Experts of a small language model: vocabulary 22169.
Below are experts of layer 16 (counted from 0) of a mixture-of-experts language model. Rows are named router (the router's row for the expert) and show model dimensions 0-255. Each number is 50 + 15 x the weight over its row's rms, rounded and kept within 0 to 99.
Before each expert's rows: "comes before" lists some tokens at least twice as common just after its tokens as in all text; "gets" lists some tokens that make up at least twice as much of what it gets as of all text. This comes from a sample of Wikipedia text that the model never trained on. Tokens count by the router's weight.

# expert 37
comes before: ":", " of", " States", "-", " United", " Kingdom"
gets: "-", " the", " of", ":", " United", "\n"
router:06 44 65 53 63 60 53 43 45 69 39 62 29 30 51 76 42 36 64 51 59 65 23 66 48 39 19 13 62 49 48 48 32 61 64 59 80 62 55 22 44 29 51 45 54 53 54 55 42 38 35 53 84 69 54 63 42 40 53 44 60 50 74 54 83 44 64 47 68 53 61 15 63 53 38 37 34 47 89 26 65 71 10 44 44 64 57 39 44 79 44 18 50 85 40 40 45 60 41 59 55 46 58 57 50 51 49 66 76 33 35 47 35 40 66 57 58 48 49 35 71 49 71 82 29 49 50 53 64 00 71 54 29 38 40 60 54 49 38 57 51 36 51 24 34 57 36 44 54 65 74 43 32 37 37 47 44 60 43 58 44 62 85 52 48 56 58 53 41 26 35 83 34 40 50 51 53 36 70 55 50 36 58 42 17 39 53 45 30 44 45 54 38 54 36 54 47 68 50 63 46 32 37 58 20 59 78 66 49 47 91 66 43 53 73 17 41 49 43 44 49 35 54 63 50 50 73 44 56 34 62 48 61 52 41 57 60 55 59 61 41 36 47 56 35 58 54 38 62 35 66 52 61 68 44 40

# expert 38
comes before: " was", " and", " a", " he", " which", " also"
gets: ",", " and", " was", " he", " He", " which"
router:49 56 63 42 86 54 37 80 44 38 44 46 65 40 66 55 63 59 60 71 62 49 26 69 67 47 40 49 55 58 74 51 45 60 45 50 58 42 48 29 34 46 48 67 45 50 30 43 38 65 25 36 73 22 56 40 47 46 38 59 40 57 49 60 64 79 67 48 41 45 38 44 50 62 67 52 44 45 41 30 61 62 42 43 10 42 47 33 59 92 27 49 59 42 72 35 41 51 83 66 57 28 24 34 48 60 42 25 63 49 55 34 68 27 48 59 68 28 41 66 44 69 65 78 51 47 63 49 44 34 69 66 41 49 65 16 39 51 66 53 66 21 32 15 46 42 60 49 45 65 61 58 59 48 40 69 25 40 35 60 85 45 32 60 55 48 49 60 54 59 45 46 36 11 11 45 39 43 53 33 43 28 78 68 32 40 57 58 51 55 44 69 35 33 38 55 34 61 54 52 50 19 47 64 21 38 53 47 52 54 53 50 38 37 75 35 46 49 57 47 62 47 73 66 58 72 52 46 58 27 74 51 43 64 34 50 67 51 51 47 39 67 93 57 46 47 67 01 47 40 59 31 33 53 61 64

# expert 26
comes before: "\n", "==\n", " ==\n", "=", "==\n\n", "===\n"
gets: "==", "\n\n", "===", " career", " also", ")\n\n"
router:28 44 43 68 55 49 42 72 82 45 63 57 64 49 45 42 46 54 80 54 52 63 14 23 18 40 37 67 39 50 45 75 57 75 79 40 53 44 51 25 38 25 38 46 52 37 58 61 29 52 45 47 77 49 52 50 50 51 45 52 41 46 86 76 71 64 47 39 36 42 46 56 54 29 46 40 51 30 84 23 47 55 26 74 57 62 63 42 58 66 36 37 64 37 65 56 54 69 77 42 45 54 37 39 33 40 47 47 50 61 49 40 46 52 44 50 31 48 71 69 53 64 62 42 65 60 64 43 55 39 86 72 28 20 77 65 49 39 46 61 56 50 34 50 29 69 66 52 30 37 58 63 70 28 26 51 49 41 41 29 72 49 38 40 53 41 41 59 47 40 43 57 53 41 74 61 39 26 50 35 42 46 41 69 48 53 77 61 59 30 53 46 43 49 48 69 35 61 80 41 54 32 29 41 42 25 57 71 50 61 57 43 58 16 83 30 87 38 77 52 68 58 52 50 38 39 77 50 84 49 49 36 57 80 83 33 60 39 69 36 59 52 34 59 52 58 80 32 40 57 41 51 37 49 24 55

# expert 16
comes before: "1", "2", "3", "4", "^{", "}"
gets: " ", "0", "–", " (", "^{", "_{"
router:32 80 72 64 43 46 42 48 33 70 38 52 39 31 65 52 65 70 57 37 04 39 46 60 36 41 37 48 75 44 56 64 50 62 66 63 71 30 18 62 44 25 44 52 71 57 58 49 43 49 23 35 45 37 61 45 52 40 42 51 53 45 75 48 61 54 50 65 50 52 49 38 62 29 39 20 49 47 52 49 55 71 56 62 35 48 63 28 46 77 57 43 69 51 79 88 50 40 36 33 53 49 22 39 27 53 45 36 76 42 49 46 50 73 27 64 34 62 21 45 45 41 41 49 41 47 61 44 56 40 78 42 16 37 42 50 73 53 39 55 73 46 57 67 18 48 57 52 59 59 53 85 40 79 43 38 38 63 52 46 74 60 69 56 59 57 58 59 45 62 12 51 24 38 13 68 26 52 57 60 18 40 58 70 65 47 11 52 39 32 40 55 39 29 56 46 33 39 60 47 57 49 88 40 69 73 59 66 51 55 31 65 51 47 44 66 38 48 46 59 51 33 58 39 39 53 42 31 54 54 75 62 68 46 55 57 63 54 64 26 39 63 37 57 44 52 96 45 63 21 61 42 48 54 51 33

# expert 0
comes before: ")", ")\n", "),", "0", ")\n\n", ")."
gets: "2", "1", "0", "3", "4", "5"
router:32 64 23 27 68 54 53 57 44 62 50 39 67 67 77 45 38 57 66 61 76 62 37 64 51 54 38 55 67 66 56 75 42 52 69 31 33 51 21 26 28 17 54 27 69 35 55 57 42 48 42 39 52 62 46 23 39 66 51 50 50 53 48 62 44 67 29 52 67 61 62 43 66 46 51 50 54 48 33 35 72 53 43 33 31 54 41 24 40 70 46 70 68 43 56 51 35 65 86 36 64 60 70 49 36 52 57 56 79 31 40 32 61 53 00 33 68 20 42 57 59 50 82 77 49 53 39 51 59 71 67 49 50 48 52 30 62 51 53 52 42 48 34 46 24 54 56 49 34 56 62 55 17 55 56 67 23 32 54 57 41 55 41 72 61 49 54 37 52 69 48 57 49 47 47 52 42 42 42 47 23 37 62 69 43 47 20 38 27 16 54 66 14 29 41 75 48 66 99 53 56 47 53 40 32 58 52 41 69 57 63 47 63 41 64 32 57 51 65 54 60 36 52 69 28 62 88 46 34 28 38 49 39 61 69 45 63 58 44 34 33 56 43 53 22 65 41 35 57 52 51 82 41 63 64 46

# expert 39
comes before: " the", " he", " The", " He", " his", " In"
gets: ",", ".", " of", " that", " by", "="
router:00 95 00 61 81 17 19 33 44 51 00 28 23 36 87 81 19 73 60 54 61 56 57 56 57 42 31 59 62 64 54 50 28 47 43 35 41 48 59 32 44 40 50 67 74 56 68 55 23 42 34 48 61 48 38 37 69 66 49 47 56 31 50 42 61 61 44 65 67 59 46 39 42 55 30 41 36 47 63 26 37 53 42 35 41 51 41 44 59 71 55 41 47 62 52 48 70 58 61 58 58 54 41 28 27 54 53 25 99 34 31 49 43 48 44 50 49 57 57 63 50 48 66 63 49 65 70 68 51 51 61 41 64 47 75 39 54 72 55 41 54 63 26 37 39 67 68 60 40 48 58 64 40 45 49 51 42 36 32 67 48 52 18 51 61 51 32 72 79 43 31 78 50 60 60 40 36 45 61 40 42 27 44 80 11 47 47 50 41 43 55 45 44 35 32 27 33 55 58 48 47 35 56 49 49 45 66 27 60 59 35 47 50 41 44 46 66 41 48 55 69 49 74 59 54 51 57 42 72 64 58 51 61 60 52 50 32 47 63 50 33 52 59 44 41 59 68 32 69 53 57 62 62 55 54 54

# expert 43
comes before: " ", ":", " January", " March", " September", " August"
gets: " |", "|", ";", ":", " on", " January"
router:53 84 59 52 48 52 31 70 35 46 45 33 38 45 74 48 33 44 53 37 54 28 15 43 42 51 44 04 65 78 33 49 23 60 71 51 45 44 31 58 45 48 42 63 50 25 46 61 33 58 41 56 44 44 50 24 57 19 59 41 38 43 55 59 52 37 48 50 53 55 46 49 64 70 53 58 33 58 22 39 66 80 60 45 36 38 98 47 57 72 37 51 61 45 58 69 56 38 46 71 52 51 46 56 58 67 44 50 80 24 46 58 38 47 65 37 25 53 25 48 49 52 70 57 38 65 47 46 45 36 50 31 63 50 61 67 20 29 52 61 61 54 47 33 28 60 89 55 26 42 52 36 61 62 51 64 37 48 27 52 52 55 12 48 59 61 56 55 59 69 41 64 34 36 49 50 50 60 34 35 49 37 85 86 39 41 36 58 62 37 52 61 33 20 53 69 42 58 69 65 70 42 48 51 63 64 52 38 58 60 83 28 43 40 55 57 74 59 84 51 66 30 73 53 42 60 50 32 90 48 58 51 57 52 74 73 31 60 48 70 80 68 50 55 20 58 50 35 69 54 59 36 68 60 35 58

# expert 11
comes before: "–", "0", "th", "6", "s", "8"
gets: "0", "9", "6", "8", "5", "2"
router:44 35 55 43 75 45 79 54 38 53 47 61 61 22 49 67 59 57 53 48 70 35 46 56 45 40 47 38 57 83 52 72 57 75 36 58 51 42 17 75 27 52 23 41 35 67 49 47 53 68 51 37 47 41 44 40 61 72 53 58 50 56 79 63 72 38 46 60 31 41 38 35 65 33 41 55 38 18 77 60 70 57 79 20 45 59 41 37 46 76 65 71 52 67 85 56 42 52 47 68 62 43 36 47 42 57 54 59 76 29 43 43 56 54 05 46 64 36 58 33 46 47 46 60 45 22 71 42 55 29 80 49 53 57 41 61 62 40 52 48 54 53 47 53 25 65 65 20 28 74 79 40 28 21 50 71 46 56 60 63 54 69 54 58 45 50 52 79 48 46 48 61 25 56 61 22 54 48 58 31 62 58 53 52 19 37 27 76 43 33 50 33 51 49 35 43 18 43 27 45 54 15 65 54 43 36 47 39 45 52 56 54 20 38 53 35 55 48 89 60 60 34 60 48 59 54 72 48 56 53 72 52 65 47 56 52 51 22 57 61 41 55 53 38 55 64 56 51 84 16 43 51 24 38 38 70

# expert 2
comes before: " the", " a", " his", " its", " their", " an"
gets: " in", " of", " for", " from", " on", " In"
router:52 70 53 68 69 49 38 52 31 54 24 62 44 53 73 67 42 62 63 33 64 52 37 68 29 37 40 51 72 53 28 26 35 74 56 42 63 53 58 44 35 37 33 27 51 53 72 85 33 42 45 26 36 24 44 47 49 33 52 47 76 24 57 65 47 48 52 54 58 35 54 43 66 49 61 53 21 57 65 60 53 86 50 40 37 44 64 57 70 75 44 21 53 39 43 52 31 51 58 61 61 49 57 46 25 47 41 41 73 53 35 55 60 47 35 48 45 51 35 56 57 69 76 86 43 54 48 81 71 37 77 54 55 41 72 40 61 61 42 69 54 19 48 20 42 62 84 44 59 67 50 75 40 52 57 60 55 54 56 41 53 65 28 77 34 61 41 49 50 40 17 47 45 42 64 40 31 40 71 23 27 41 44 48 52 40 44 78 37 18 65 59 52 20 44 45 28 45 70 48 46 38 52 41 56 60 71 46 58 69 38 39 12 40 68 22 86 54 49 43 63 30 81 64 39 66 42 58 70 56 71 42 32 59 36 56 70 31 68 36 59 60 24 50 40 58 61 42 67 50 60 37 64 46 44 70

# expert 6
comes before: "0", ".", "5", "3", "6", "4"
gets: "1", "0", "3", "5", "2", "4"
router:68 61 70 49 52 28 44 75 52 75 60 48 58 42 63 47 62 39 46 26 92 61 54 70 54 45 43 04 40 45 76 37 31 46 50 47 49 46 51 56 38 54 40 43 38 52 43 66 65 57 63 57 49 51 62 28 62 59 66 46 59 25 46 47 43 62 56 49 55 51 44 51 63 28 57 29 44 31 37 06 51 58 14 55 57 55 77 48 52 93 45 49 46 57 56 75 38 64 49 53 46 41 47 51 68 58 54 47 84 27 50 52 59 25 34 74 42 09 56 55 48 40 66 59 63 61 48 72 58 51 44 44 18 24 60 59 43 56 54 18 63 44 59 71 07 78 59 39 37 53 54 43 25 00 18 60 47 48 55 57 36 49 58 57 38 54 47 56 36 75 52 54 36 23 54 34 53 23 64 20 59 46 30 39 58 54 24 66 48 24 51 26 43 37 40 41 44 70 54 70 61 58 35 73 29 46 40 68 49 43 37 45 33 40 45 48 67 41 70 65 74 46 49 51 62 57 73 40 61 39 41 54 68 65 52 55 48 38 51 47 61 66 64 60 32 61 62 45 74 30 56 56 54 57 67 55

# expert 35
comes before: " |\n", " ", " |\n\n", " |", "%", " —"
gets: " |", " ", " was", "%", ";", ")"
router:24 47 60 49 91 53 18 57 28 66 53 60 28 61 78 39 65 65 81 67 57 67 14 56 49 39 56 15 76 64 43 53 50 69 40 39 51 37 50 41 34 70 42 60 68 54 40 41 55 57 44 47 40 39 49 62 51 57 26 55 65 46 50 43 31 56 46 41 68 56 53 37 68 59 56 60 47 47 35 41 67 56 51 25 41 52 29 50 33 62 61 46 64 49 45 40 65 73 70 48 62 42 53 43 17 65 50 63 56 51 56 56 34 47 31 67 55 52 54 29 61 42 51 65 42 39 51 63 49 59 39 32 57 35 87 39 47 44 61 63 52 55 51 50 35 39 67 57 53 32 69 83 24 22 45 46 27 50 43 72 61 46 38 52 41 58 54 59 81 40 43 60 36 53 24 73 25 34 52 38 58 39 40 73 78 61 80 60 51 00 51 57 38 57 54 55 48 72 52 54 63 50 51 36 45 47 51 40 53 33 24 39 30 36 81 55 67 56 69 55 74 59 49 39 52 61 58 62 56 32 58 34 53 46 24 49 46 52 65 58 55 41 78 56 23 80 46 20 45 54 59 56 30 54 06 54

# expert 5
comes before: " the", " a", " to", " her", " his", " he"
gets: " and", " to", " a", " her", " he", " is"
router:55 54 48 39 51 46 37 56 57 61 54 44 38 55 54 60 48 75 54 65 66 39 50 52 29 38 40 57 52 45 43 86 40 41 45 45 53 31 45 23 30 45 47 76 79 65 46 75 46 54 51 38 51 25 40 42 50 42 41 36 60 16 54 65 50 38 60 73 47 53 39 43 47 42 53 43 37 43 50 37 48 67 55 48 19 58 44 40 36 87 51 36 70 70 48 62 59 57 72 51 46 71 55 19 16 62 50 40 57 22 54 50 52 50 64 48 40 55 47 33 68 36 72 52 72 71 54 62 34 48 62 17 24 40 72 39 54 64 42 40 48 12 15 61 47 65 36 61 59 60 50 47 37 37 51 49 48 34 46 46 46 55 47 36 44 54 46 64 61 74 21 71 43 36 60 59 35 65 56 56 53 31 79 54 36 32 50 78 25 07 41 47 58 35 46 53 58 55 39 56 29 54 83 57 53 47 72 47 35 81 30 44 26 51 67 53 72 42 49 84 69 30 78 52 82 57 48 49 62 51 84 27 63 43 59 67 65 19 69 51 57 66 77 39 30 90 51 35 73 50 53 64 62 55 37 52

# expert 46
comes before: " |", ";", " ", ":", " |\n", " Total"
gets: " |", "|", ";", " No", " |\n", " Total"
router:52 55 48 46 58 53 66 54 40 54 36 42 48 44 56 31 43 69 43 40 55 47 66 66 42 57 59 59 68 78 81 62 22 82 52 30 57 16 35 17 47 47 26 43 87 41 56 57 58 67 41 37 58 51 43 54 36 43 58 67 60 51 61 42 54 78 32 64 52 63 47 37 54 48 61 25 29 35 57 56 59 59 62 48 37 52 52 60 64 83 42 41 72 53 47 45 49 58 53 47 57 50 65 39 35 59 40 42 34 35 46 44 52 33 65 30 13 32 37 57 37 23 58 33 53 47 88 59 49 54 60 16 62 39 66 45 57 43 50 63 35 43 45 47 22 72 38 39 48 41 52 41 18 45 68 51 51 07 34 70 59 59 48 49 41 34 32 40 42 42 43 80 26 72 37 38 53 58 66 38 32 47 55 77 45 17 35 30 46 32 33 34 57 53 46 63 63 58 88 46 71 37 86 63 53 68 58 47 12 68 52 70 29 17 50 50 57 34 74 31 83 57 39 30 75 66 54 56 61 53 54 40 39 55 56 55 44 46 58 37 53 37 59 46 46 66 58 28 55 63 55 67 26 76 31 57

# expert 18
comes before: ",", " in", ".\n\n", ".", "\n\n", " is"
gets: " was", " is", " are", " were", " be", " been"
router:24 43 66 38 71 53 44 59 43 78 51 53 57 32 69 58 39 76 45 49 63 48 30 84 34 40 38 48 62 59 68 67 40 63 43 53 60 26 54 38 54 39 44 46 78 32 55 45 47 60 26 88 52 48 54 35 36 66 66 55 60 56 65 55 61 65 49 58 73 50 71 19 57 33 42 38 44 47 31 00 50 50 38 33 38 60 69 54 46 91 38 32 58 23 56 31 65 97 71 55 55 45 54 24 43 53 61 37 65 48 44 53 66 64 59 57 39 28 34 36 52 37 38 76 16 71 60 65 51 25 52 76 47 38 84 45 51 37 54 58 65 48 18 55 33 33 32 59 31 45 70 38 55 49 60 42 27 44 41 52 71 63 52 68 64 46 66 45 59 58 36 38 35 41 50 42 54 65 64 42 53 29 46 64 65 51 40 44 47 53 86 74 41 50 49 44 32 54 62 41 74 25 59 66 44 32 53 33 56 51 38 55 23 52 54 52 56 36 54 41 58 57 68 42 54 61 43 40 50 42 46 46 38 81 22 66 51 76 69 27 42 62 87 57 38 36 52 28 50 61 46 37 29 68 66 39

# expert 34
comes before: "-", " film", " album", "American", " band", ";\n"
gets: "\n", ")\n", " =\n\n", " the", " re", ".\n"
router:54 56 28 79 47 59 50 58 47 41 55 47 23 54 43 89 40 45 69 45 78 79 58 58 58 57 50 06 76 67 46 66 35 59 63 40 25 58 27 54 32 39 33 51 54 58 53 51 31 46 52 42 46 50 76 20 48 68 37 30 46 50 78 64 49 55 47 51 16 53 27 29 63 63 38 41 51 60 49 33 46 41 32 31 59 64 60 65 18 74 23 40 59 29 73 64 45 47 56 39 25 31 56 64 30 54 32 46 75 49 56 54 22 46 68 60 60 49 44 32 69 45 62 49 57 50 52 59 47 48 51 37 38 30 41 21 80 56 62 54 52 43 30 27 39 48 43 26 32 47 66 64 24 47 69 73 53 49 48 36 77 64 54 68 64 70 44 65 73 48 29 43 47 59 39 55 33 41 52 69 45 39 86 64 56 42 48 30 50 33 58 56 55 48 51 54 37 52 59 72 61 60 52 62 79 47 75 60 32 25 70 56 34 40 51 80 67 51 65 53 60 47 86 58 61 55 62 43 58 60 47 26 26 57 45 55 71 45 46 33 13 43 84 52 55 60 51 59 55 31 41 69 26 40 38 58

# expert 12
comes before: "9", "8", "7", " be", "6", " have"
gets: "1", " to", "9", " would", " can", " not"
router:52 41 17 66 62 52 47 21 47 71 48 56 69 60 58 58 51 54 63 40 59 38 34 47 18 48 70 55 62 41 42 68 71 25 55 43 51 56 69 51 51 57 41 62 47 47 40 75 30 57 57 56 56 43 47 41 45 29 57 58 80 47 67 56 63 46 55 50 39 36 62 49 34 46 54 53 50 54 73 10 69 38 52 55 46 48 52 47 56 72 44 48 55 32 37 92 63 42 00 73 50 53 63 46 27 71 44 28 76 46 56 52 50 44 71 65 47 39 55 36 32 29 64 40 47 64 57 50 54 42 49 37 32 34 63 32 82 82 54 50 43 53 20 40 33 35 93 49 29 67 52 79 43 58 43 61 40 33 60 49 55 64 43 62 27 44 41 81 59 59 58 64 48 55 52 44 43 27 38 84 42 53 64 81 48 35 57 50 43 40 46 73 37 33 49 52 50 69 75 46 46 43 72 46 27 76 57 70 28 52 49 28 13 36 71 14 37 29 72 71 66 40 54 36 71 37 52 39 47 31 52 43 47 57 59 67 73 42 52 59 29 50 75 48 48 74 38 32 64 32 52 57 60 39 26 37

# expert 33
comes before: " |", ";", " —", " Candidate", " DF", " MF"
gets: " |", ")", "0", "|", "3", "6"
router:47 54 50 76 65 39 40 49 37 34 65 59 48 46 62 61 46 58 54 33 96 51 24 59 55 63 38 80 52 45 34 67 53 46 21 38 56 47 86 31 31 53 31 58 45 16 50 53 24 61 39 50 74 43 48 57 45 73 53 57 55 40 60 48 71 56 57 53 40 39 54 22 53 41 36 45 35 24 47 48 55 48 44 44 28 77 76 45 92 68 37 38 68 54 32 47 63 39 72 35 43 56 41 41 39 43 33 71 28 31 50 48 51 39 51 52 30 49 48 41 32 57 48 59 25 60 58 67 45 57 78 45 82 50 45 31 60 55 62 45 54 29 49 45 21 54 35 44 56 46 50 33 12 45 64 32 33 47 42 61 45 71 53 59 38 50 38 45 66 36 20 59 00 77 31 40 57 33 51 60 34 31 53 79 36 59 62 47 36 18 49 64 43 51 43 57 45 42 89 53 53 52 53 42 49 69 45 61 42 46 51 47 54 41 65 52 59 46 92 62 72 60 88 55 40 47 45 49 55 37 60 44 40 55 51 70 53 50 54 41 55 67 67 52 46 61 15 45 47 65 33 60 50 24 32 52

# expert 44
comes before: "4", "5", "3", "6", "1", "2"
gets: " ", "1", "2", "9", "–", "8"
router:38 31 76 76 38 53 43 44 72 40 40 54 77 46 30 51 53 75 68 21 84 67 64 66 60 53 38 54 58 68 68 51 54 40 55 29 53 53 37 32 32 13 38 51 52 50 56 37 53 43 56 47 76 30 65 51 31 54 22 40 64 47 54 51 49 66 38 42 88 32 39 54 53 44 52 33 37 45 39 53 35 63 22 39 40 53 65 57 63 67 55 48 61 39 68 52 53 34 50 69 24 40 49 57 27 59 36 35 70 41 48 49 52 41 71 26 23 11 75 32 39 51 45 55 31 51 49 37 54 59 56 32 35 41 46 49 78 67 39 56 70 36 31 30 18 54 69 58 21 71 42 53 33 22 41 49 53 51 49 56 68 70 50 51 56 55 52 54 40 55 41 51 34 50 33 40 16 59 39 39 55 44 54 97 72 60 35 54 20 48 34 36 34 44 52 81 57 44 53 45 27 31 62 50 53 42 70 42 49 57 46 64 70 51 71 69 67 43 69 67 59 54 82 51 43 86 49 53 35 50 82 54 51 45 64 61 51 19 56 69 56 34 43 44 27 71 71 50 35 34 56 42 78 58 56 63

# expert 31
comes before: "|", "-", "==", "The", "===", "In"
gets: " |\n", ".\n\n", "\n", "\n\n", "==\n", ".\n"
router:27 68 42 59 47 46 35 28 30 36 46 35 41 48 54 47 42 55 45 41 38 53 16 48 38 49 42 34 71 72 80 55 47 41 46 58 44 37 38 40 48 15 45 78 79 55 54 47 46 51 46 75 58 47 56 26 46 29 24 59 59 61 74 67 44 52 35 62 64 54 43 33 43 57 52 55 33 39 58 67 56 54 36 32 38 32 77 56 63 79 29 37 47 62 54 33 64 63 56 47 41 40 42 50 55 47 49 15 61 47 59 48 33 55 54 55 49 57 59 41 49 57 46 55 40 33 56 44 48 63 65 48 32 59 64 29 74 63 65 51 53 33 27 81 26 48 59 43 50 43 58 40 60 26 50 53 47 51 34 39 75 60 03 56 70 43 50 66 75 47 32 57 40 60 82 29 41 49 61 73 29 36 76 80 31 49 43 46 57 31 45 60 44 61 25 62 45 40 70 71 32 42 61 62 39 79 65 73 38 58 53 38 34 52 33 62 42 28 62 68 54 56 57 54 82 71 43 75 91 46 51 39 92 61 37 49 71 65 45 10 26 57 88 39 47 54 54 49 73 46 55 39 35 30 37 53

# expert 20
comes before: "1", "0", "2", "born", "M", "age"
gets: " (", " ", "-", " \"", "–", "\n"
router:30 41 64 13 69 14 35 30 12 38 36 50 43 49 58 60 51 83 65 36 44 73 33 56 36 16 31 21 69 48 65 39 28 59 45 44 68 28 28 40 41 26 41 39 55 48 83 43 35 53 58 14 73 39 56 42 50 65 41 38 66 45 37 36 56 65 43 53 66 39 49 26 66 37 36 56 68 49 57 56 59 43 35 40 45 66 42 56 65 71 72 59 71 52 65 58 48 61 58 52 63 62 52 49 70 41 68 47 51 24 60 53 52 43 60 48 44 50 74 40 53 79 88 52 30 44 40 34 48 47 42 54 50 63 67 34 68 35 33 83 43 28 29 43 33 41 65 22 44 67 39 74 22 47 12 55 43 49 37 50 40 47 46 59 29 60 45 57 51 58 50 71 27 46 43 35 52 61 53 68 23 40 55 61 67 53 32 76 65 42 63 65 39 30 55 61 38 66 65 47 52 73 38 64 52 47 50 52 42 85 27 46 37 43 62 58 38 44 72 35 72 60 63 34 56 30 59 63 79 44 68 35 29 55 55 61 62 34 54 44 22 64 51 51 40 66 52 41 44 48 74 56 27 64 70 37

# expert 30
comes before: " The", " \"", " In", " He", " It", " that"
gets: ".", "-", ":", ").", " as", "|"
router:31 39 29 65 75 33 53 62 36 55 32 48 59 56 71 52 44 58 54 60 41 90 32 72 50 44 33 27 58 57 55 59 63 35 50 53 51 28 49 49 26 22 43 48 46 89 50 51 28 64 48 35 39 37 42 43 80 39 43 43 66 23 55 66 66 49 52 55 65 40 36 46 46 56 36 42 44 71 40 44 49 42 30 58 37 70 52 35 40 62 73 47 28 62 71 65 43 36 53 49 46 50 36 46 13 46 29 48 51 14 41 51 56 37 55 27 65 29 68 35 37 55 68 75 34 49 65 70 45 69 40 52 55 57 71 17 66 65 54 59 43 67 48 45 45 72 66 47 38 55 69 36 24 32 48 63 25 27 32 67 67 65 31 65 90 64 49 46 48 73 31 42 46 59 30 35 43 49 71 26 57 25 51 38 35 38 75 48 31 38 29 34 51 37 44 46 56 61 54 63 35 46 66 68 60 68 51 49 50 52 30 56 30 43 58 48 66 48 90 61 82 51 61 70 74 53 44 70 39 65 54 56 45 64 63 61 61 54 39 55 30 54 42 43 58 64 39 19 68 26 52 83 29 44 23 72

# expert 13
comes before: "-", ":", "7", " +", " −", " •"
gets: "-", "\n", " |", ")\n", ":", ";\n"
router:32 26 45 44 61 35 46 36 54 43 37 42 34 32 58 62 07 30 52 50 59 61 28 54 44 26 38 36 74 53 58 59 45 55 80 54 43 71 53 65 37 26 28 67 44 56 50 56 48 80 52 67 46 39 41 60 65 59 60 50 77 53 49 35 67 53 61 46 41 57 24 26 42 63 49 35 32 68 38 52 91 58 50 46 34 50 43 56 46 78 67 44 69 45 89 42 58 85 54 59 60 51 45 28 03 62 29 41 82 51 39 62 74 24 58 65 10 41 61 52 40 52 65 51 50 31 64 66 37 48 39 57 39 56 56 54 62 99 36 42 63 22 58 42 46 46 51 38 34 55 39 58 22 42 59 56 64 62 41 35 64 38 53 75 69 73 57 71 89 69 54 39 30 53 70 40 52 67 60 59 54 42 39 62 38 53 33 38 45 25 41 63 26 47 39 59 64 58 42 69 35 59 62 71 50 58 47 39 55 70 45 40 58 38 66 35 51 57 74 57 64 46 53 51 68 28 47 21 55 26 54 44 34 47 59 46 38 33 64 28 54 52 58 37 33 43 57 26 40 41 53 52 27 64 45 51

# expert 8
comes before: "0", "9", "8", "6", "7", "5"
gets: "2", "1", "0", "9", "3", "4"
router:37 48 50 46 30 37 31 56 40 69 54 41 68 30 51 44 47 72 58 24 79 54 41 44 51 47 18 28 50 62 63 56 54 32 41 48 61 45 29 39 22 50 35 35 37 41 56 49 66 50 13 54 45 53 58 42 50 57 62 61 61 60 38 86 99 36 47 67 79 39 66 50 58 32 43 67 51 53 52 45 69 67 39 47 48 31 68 61 50 65 55 41 54 89 66 79 81 56 43 35 33 26 50 51 63 65 25 39 86 30 57 37 42 46 43 70 34 50 77 46 71 64 50 50 41 75 55 50 57 55 41 32 20 58 57 41 64 72 57 48 53 25 54 51 33 42 82 32 26 78 60 44 24 48 63 65 57 51 41 38 60 61 64 51 53 62 30 54 48 54 61 60 29 32 55 58 29 63 40 48 22 39 61 49 33 28 23 64 65 29 45 34 33 36 03 49 20 55 47 53 59 32 61 57 26 46 50 49 54 59 51 52 42 29 51 43 61 41 91 40 58 54 80 45 51 42 72 49 69 40 43 78 39 48 56 51 58 27 56 38 48 54 54 61 43 50 58 59 69 35 37 56 29 49 44 42